config.yaml
n_layer: 11
d_model: 128
n_experts: 32
d_expert: 384
activation: "squared_relu"
moe_layers: [0, 1, 2, 3, 4, 5, 6, 7, 8, 9, 10]
routed_scale: 1.0
balance_bias: false
init_std_router: 0.0197
lr_router: 0.000392
tie_embeddings: "early"
optimizer: "muon_variant"
lr: 0.00757
seq_len: 512
Below are experts of layer 5 (counted from 0) of a mixture-of-experts language model. Rows are named router (the router's row for the expert), down (a neuron's output weights, with its number) and show model dimensions 0-127. Each number is 50 + 10 x the weight over its row's rms, rounded and kept within 0 to 99.
After each expert's rows: "comes before" lists some tokens at least twice as common just after its tokens as in all text. This comes from a sample of Wikipedia text that the model never trained on. Tokens count by the router's weight.

# expert 29
router:38 49 57 46 64 32 46 42 51 50 53 51 35 41 53 53 35 57 44 45 56 68 50 39 47 59 56 47 54 41 61 77 27 62 71 69 59 49 41 62 53 49 45 41 49 54 44 63 39 43 32 55 59 50 35 57 59 44 41 46 59 62 60 49 38 48 57 45 55 55 48 57 54 61 15 40 49 45 39 72 55 52 63 61 46 53 46 36 58 57 35 56 33 54 65 55 49 34 53 41 39 54 60 45 53 56 35 48 66 65 60 34 54 52 61 52 50 51 51 50 47 65 45 49 54 41 44 47
down8:61 40 46 50 49 59 37 80 33 55 51 39 49 44 49 48 43 57 43 59 42 50 57 56 50 41 34 46 41 37 53 47 39 47 59 39 61 45 38 50 63 52 57 51 58 61 47 56 56 45 47 49 58 40 48 25 48 56 62 56 32 48 63 51 57 36 56 48 36 50 49 59 52 51 69 70 46 44 46 50 56 59 38 28 63 37 32 46 59 67 52 61 38 47 44 48 45 45 56 37 32 36 30 62 25 55 60 57 45 46 51 50 49 64 43 44 49 44 61 50 49 35 30 36 52 37 62 42
comes before: " |", ";", "–", " =", "^", " information"

# expert 8
router:23 44 56 46 61 56 38 43 56 31 38 68 43 32 45 50 39 53 47 59 64 63 47 49 50 49 46 30 57 53 57 57 53 65 62 65 54 35 60 38 56 53 68 57 54 60 64 43 58 47 34 70 49 68 47 56 54 28 52 47 39 44 52 53 38 46 49 60 45 51 48 55 47 53 33 49 52 46 43 39 31 56 48 66 45 61 48 53 52 61 39 47 38 41 50 54 50 42 37 65 47 61 42 44 33 61 60 69 60 55 51 40 49 47 56 58 60 43 64 48 50 40 53 75 58 46 29 52
down0:55 50 77 35 39 43 43 62 26 46 69 37 24 42 52 32 51 39 51 52 54 45 48 60 56 43 57 53 47 46 46 51 51 48 39 53 45 44 42 42 48 68 44 42 63 66 53 51 62 40 49 47 74 53 51 49 52 48 45 52 46 53 46 36 45 44 53 40 68 46 60 66 58 47 45 55 65 58 31 46 59 53 79 57 52 46 56 53 74 48 60 49 47 46 46 54 60 59 40 57 58 53 49 61 37 51 36 45 45 35 58 50 68 54 48 41 53 53 63 30 51 55 49 57 51 47 27 35
comes before: " of", "ion", "\"", " and", "al", "ity"

# expert 13
router:41 52 40 44 56 30 49 30 50 49 41 36 28 40 44 56 43 52 50 44 53 59 53 47 47 41 63 54 33 29 64 51 45 52 52 58 52 40 43 67 49 62 50 38 46 77 45 54 61 50 28 52 51 71 35 51 51 56 61 58 51 57 51 57 56 54 67 59 63 52 47 53 51 37 31 44 55 42 41 63 40 51 60 54 56 67 60 33 52 43 30 49 27 52 55 50 39 63 43 65 49 53 54 50 45 51 45 59 55 38 46 50 45 54 58 48 48 53 69 66 71 59 41 48 43 37 36 42
down3:54 56 47 46 53 53 43 37 57 57 64 46 54 44 47 39 41 53 56 50 43 47 46 47 43 36 54 53 49 67 56 66 52 49 44 44 58 56 59 64 55 84 58 57 62 64 53 37 38 58 60 54 51 65 46 45 42 44 49 48 52 41 60 51 54 71 45 49 30 58 71 37 29 50 68 78 49 44 52 46 41 34 33 51 49 37 29 45 54 36 40 39 55 41 35 64 43 53 57 53 58 54 50 40 33 69 44 41 48 61 54 59 44 44 41 42 61 46 48 38 50 54 35 39 40 40 53 41
comes before: "\n\n", "\n", " The", " In", " He", " It"

# expert 6
router:23 50 57 50 52 49 56 48 59 59 52 42 38 50 53 51 46 42 47 52 47 60 47 51 46 44 49 30 59 20 65 52 34 35 64 61 76 50 48 49 66 76 58 66 60 68 50 55 61 55 41 47 52 59 40 61 53 50 50 42 52 50 58 53 51 58 39 53 45 59 45 37 48 46 41 56 49 31 47 67 37 58 73 46 48 59 50 38 51 51 53 58 45 50 54 59 43 39 48 52 31 47 44 56 56 76 34 47 52 47 54 49 43 61 53 47 50 55 73 71 54 60 44 46 49 36 50 41
down0:44 44 52 41 52 66 60 36 62 55 50 59 48 51 50 39 53 46 43 51 54 39 60 58 47 75 56 50 54 39 46 48 59 47 56 49 39 52 36 44 48 49 47 59 39 56 36 38 46 56 59 46 46 45 62 53 61 52 57 62 52 54 53 36 39 66 43 45 52 46 62 34 65 57 38 52 66 45 51 58 60 45 33 28 39 46 64 62 43 41 52 60 58 59 46 46 28 49 71 25 62 49 72 33 40 39 53 53 60 62 44 23 51 64 49 53 28 63 43 38 58 48 61 58 42 49 50 43
comes before: "=", "|", "The", "In", "\n\n", "On"

# expert 11
router:49 31 67 35 39 57 58 47 50 46 43 53 33 57 53 49 45 45 55 47 44 64 52 64 63 38 54 45 53 47 50 53 37 70 74 58 61 63 46 67 53 46 36 54 32 64 42 50 44 50 49 64 57 39 58 61 56 43 53 48 56 44 56 50 41 55 61 49 51 68 20 66 54 51 31 50 51 44 50 52 49 66 65 60 55 53 53 52 58 63 56 42 24 52 67 50 44 46 47 42 59 63 41 51 55 51 42 65 65 67 56 39 50 48 52 52 54 37 48 55 58 57 59 74 32 50 49 39
down3:52 44 48 28 58 51 48 74 57 55 42 42 40 46 79 53 57 39 49 30 53 39 45 46 37 38 66 44 58 45 60 51 41 54 50 46 53 49 46 55 45 59 43 46 52 44 52 49 55 34 55 42 57 61 56 52 61 61 50 49 39 49 45 72 38 48 52 56 55 75 61 25 57 44 43 46 55 53 56 60 52 55 37 56 67 41 51 47 40 65 55 40 42 51 56 46 57 50 40 43 63 62 54 47 54 62 66 54 56 38 47 49 58 37 36 51 59 46 49 42 32 52 45 50 28 60 25 24
comes before: "0", "1", "2", "3", "5", "4"

# expert 5
router:49 44 45 42 34 37 38 23 43 58 57 61 35 52 48 40 39 52 39 56 55 50 41 49 37 50 46 38 56 48 53 67 44 48 60 57 50 53 43 76 74 68 55 53 44 50 51 62 40 45 56 43 63 58 57 61 41 59 58 60 43 54 52 69 19 60 68 67 62 42 51 42 55 45 42 44 61 51 38 41 40 60 49 46 56 56 35 46 49 39 34 33 46 57 69 50 53 48 43 47 49 39 62 50 45 56 51 44 50 60 62 53 58 55 52 58 61 37 63 43 61 56 52 53 52 32 34 37
down0:60 49 35 56 41 62 70 55 48 49 54 54 47 52 30 39 47 57 33 57 64 39 47 41 36 64 52 53 44 37 68 43 57 43 47 27 46 36 51 38 50 54 33 71 42 58 53 54 44 63 40 54 66 70 50 49 42 48 67 50 52 40 51 51 43 43 53 33 55 53 39 34 27 58 39 51 46 59 52 47 40 48 65 45 34 51 47 50 42 47 66 55 51 41 50 50 40 57 55 58 45 50 57 54 45 52 45 39 39 70 60 61 74 66 39 50 54 56 59 44 50 48 51 27 56 60 67 49
comes before: ",", ".", " of", " and", " in", " were"

# expert 25
router:48 45 68 24 38 43 48 30 46 51 51 59 49 42 50 31 45 35 35 59 54 61 64 55 38 49 60 37 25 49 49 56 43 55 66 51 52 57 44 59 57 50 57 42 44 71 43 61 36 45 56 50 55 43 40 57 34 52 53 58 60 46 45 61 57 43 60 39 35 42 51 50 45 59 24 47 63 29 53 45 42 59 56 46 49 68 67 46 49 62 55 44 51 41 53 21 35 43 48 57 56 57 65 47 33 54 29 45 51 47 60 53 39 49 49 62 42 53 55 54 52 56 40 63 49 45 47 51
down0:40 49 46 38 48 52 44 64 79 38 45 59 54 47 46 46 52 66 59 63 47 64 44 51 81 49 52 64 43 55 38 32 46 55 61 38 61 49 46 61 33 52 64 57 55 50 39 64 60 54 58 41 52 26 54 44 58 54 66 63 40 44 54 60 65 53 43 51 32 44 40 48 50 36 57 34 64 45 54 54 58 47 66 42 65 47 44 47 51 73 52 49 52 37 67 52 53 40 45 48 64 58 47 45 46 55 61 53 53 68 63 53 42 66 43 54 56 67 41 45 48 49 39 39 50 54 57 38
comes before: " |", ",", " (", " –", ";", "er"

# expert 30
router:44 44 46 59 48 31 35 19 42 55 48 42 35 29 46 49 37 52 52 55 32 46 48 44 30 56 45 43 23 37 59 59 50 52 50 71 49 61 40 51 50 48 42 40 39 50 38 66 52 64 66 50 63 47 43 41 51 57 51 62 66 66 46 61 30 51 69 57 49 46 37 47 47 45 33 48 52 59 39 42 50 39 51 60 51 71 50 58 51 37 45 46 43 57 54 47 63 55 48 65 50 68 48 37 41 62 48 56 58 63 54 49 46 43 51 55 62 56 55 60 54 43 38 64 58 37 47 51
down0:54 32 57 55 44 57 55 47 51 60 48 66 55 68 40 49 56 55 74 34 30 59 64 26 44 55 53 46 42 55 50 53 59 33 44 50 54 48 47 49 44 50 50 35 64 42 35 52 39 28 32 61 65 31 49 65 32 41 51 60 48 48 45 75 62 55 49 40 54 49 52 53 63 37 43 59 55 50 32 49 52 30 52 54 62 57 42 51 55 58 39 55 37 45 36 56 54 45 52 55 48 58 61 44 52 70 61 51 32 56 64 49 56 49 46 51 58 42 53 55 42 49 63 49 45 60 60 33
comes before: " to", " in", " by", " as", " on", " with"

# expert 17
router:26 42 47 46 65 40 56 46 53 44 49 63 45 43 67 43 50 44 53 56 59 53 56 61 64 47 62 40 43 42 57 70 35 50 60 65 63 52 43 49 55 72 56 50 43 55 51 63 38 34 37 42 66 41 42 56 64 45 41 48 59 55 47 66 46 47 63 49 46 63 49 61 60 62 41 39 52 37 43 60 51 63 55 57 43 67 47 38 49 57 49 46 40 52 72 48 47 35 57 53 36 63 30 48 52 64 31 58 63 60 45 40 49 41 52 55 69 46 64 60 66 70 49 56 49 42 44 62
down3:37 43 52 48 61 42 45 58 54 57 33 36 49 42 58 34 54 45 40 43 59 70 43 59 55 64 58 56 49 40 58 55 37 49 45 44 54 52 41 44 55 71 67 41 46 48 49 49 45 28 62 54 53 55 47 43 44 61 55 44 43 44 27 41 49 43 49 49 55 56 53 67 69 42 42 53 37 38 27 59 41 47 32 45 68 39 52 45 51 48 49 47 46 36 62 33 47 51 37 28 52 60 44 55 48 57 48 48 59 37 73 46 55 52 46 35 44 80 50 51 62 46 41 60 49 34 43 32
comes before: "|", ";", " |", "N", "L", "S"

# expert 18
router:35 43 45 43 55 55 46 40 55 54 42 53 20 59 61 54 45 35 52 65 39 56 44 43 49 50 40 21 52 54 47 57 49 52 47 57 51 46 53 49 55 57 45 56 46 68 36 62 46 45 31 34 67 39 34 20 56 60 48 25 53 60 56 49 38 50 49 51 65 40 28 56 54 57 39 38 55 49 37 68 44 43 58 51 45 54 40 44 59 50 51 38 50 61 56 59 59 47 52 47 46 48 45 60 42 54 45 59 67 64 58 52 60 39 55 57 56 60 42 41 68 62 60 57 68 51 53 56
down0:48 38 62 45 48 50 69 55 52 53 37 37 33 49 51 49 63 42 59 62 60 42 71 57 49 44 58 62 55 47 70 44 56 53 43 49 48 50 43 56 56 59 72 50 62 50 32 46 33 29 50 49 46 63 69 50 56 42 60 42 63 51 44 38 43 47 44 70 46 65 51 41 54 51 56 35 67 59 54 43 46 54 64 47 39 39 65 56 61 50 58 22 34 49 35 49 51 69 49 48 40 56 44 54 43 60 42 41 57 46 48 56 64 49 42 50 51 60 65 49 66 32 47 59 68 56 60 55
comes before: ")", ".", "°", "–", " km", " m"

# expert 1
router:45 48 59 52 43 42 37 19 47 53 42 41 57 42 57 47 49 42 62 56 57 54 54 42 37 39 58 41 37 50 42 48 42 49 60 52 54 55 63 39 65 52 62 39 39 64 34 56 41 53 34 44 49 48 44 46 41 63 57 46 52 67 36 58 22 57 64 43 57 55 28 42 73 61 47 37 59 48 46 44 54 49 46 54 64 51 54 55 67 51 57 46 47 47 65 49 49 55 50 52 56 55 57 37 29 66 32 52 54 61 70 50 45 45 52 44 44 41 49 45 50 60 46 50 43 25 44 25
down3:64 42 52 59 38 64 58 60 16 68 34 49 38 50 36 67 53 41 71 44 49 45 58 38 56 44 47 30 54 63 46 44 46 44 55 40 40 42 33 48 82 60 61 33 49 52 37 51 43 45 45 58 48 58 41 56 55 55 48 68 57 50 50 48 57 56 62 44 56 53 43 54 42 49 60 38 56 51 58 65 65 65 55 48 45 39 28 60 46 60 57 50 51 48 45 32 50 44 50 41 44 52 45 30 57 48 56 56 41 67 46 35 63 52 56 49 51 54 63 46 48 48 57 57 50 35 53 37
comes before: " a", " the", " been", " an", " also", " not"

# expert 24
router:45 46 58 46 58 43 43 43 45 50 45 56 40 39 52 33 49 34 48 47 37 64 47 45 44 30 39 40 64 29 44 42 42 55 60 62 48 67 54 60 43 80 38 51 54 53 35 44 51 47 32 43 36 56 37 52 52 50 31 55 56 41 47 59 45 32 54 59 42 48 53 56 79 46 35 36 47 45 43 50 48 80 54 46 62 64 47 46 44 56 51 34 50 44 53 36 39 40 32 50 60 65 40 45 43 60 43 47 49 55 51 37 62 45 53 52 53 55 63 43 38 49 51 45 69 57 44 45
down0:47 43 48 56 55 51 67 53 56 61 37 59 44 55 61 69 47 42 61 41 40 64 48 40 44 48 57 33 47 40 60 63 37 45 56 62 44 53 50 46 36 37 59 49 39 52 54 35 47 63 38 51 82 46 42 56 43 59 50 43 39 43 46 68 55 44 36 44 44 70 59 31 39 41 62 41 43 34 41 43 52 46 61 54 40 27 57 49 33 53 47 52 27 59 44 46 36 54 46 50 35 60 50 45 64 51 46 50 59 46 54 46 51 75 44 50 47 57 33 53 37 54 32 58 36 60 45 51
comes before: "s", "ing", "'", "\"", "ship", "rs"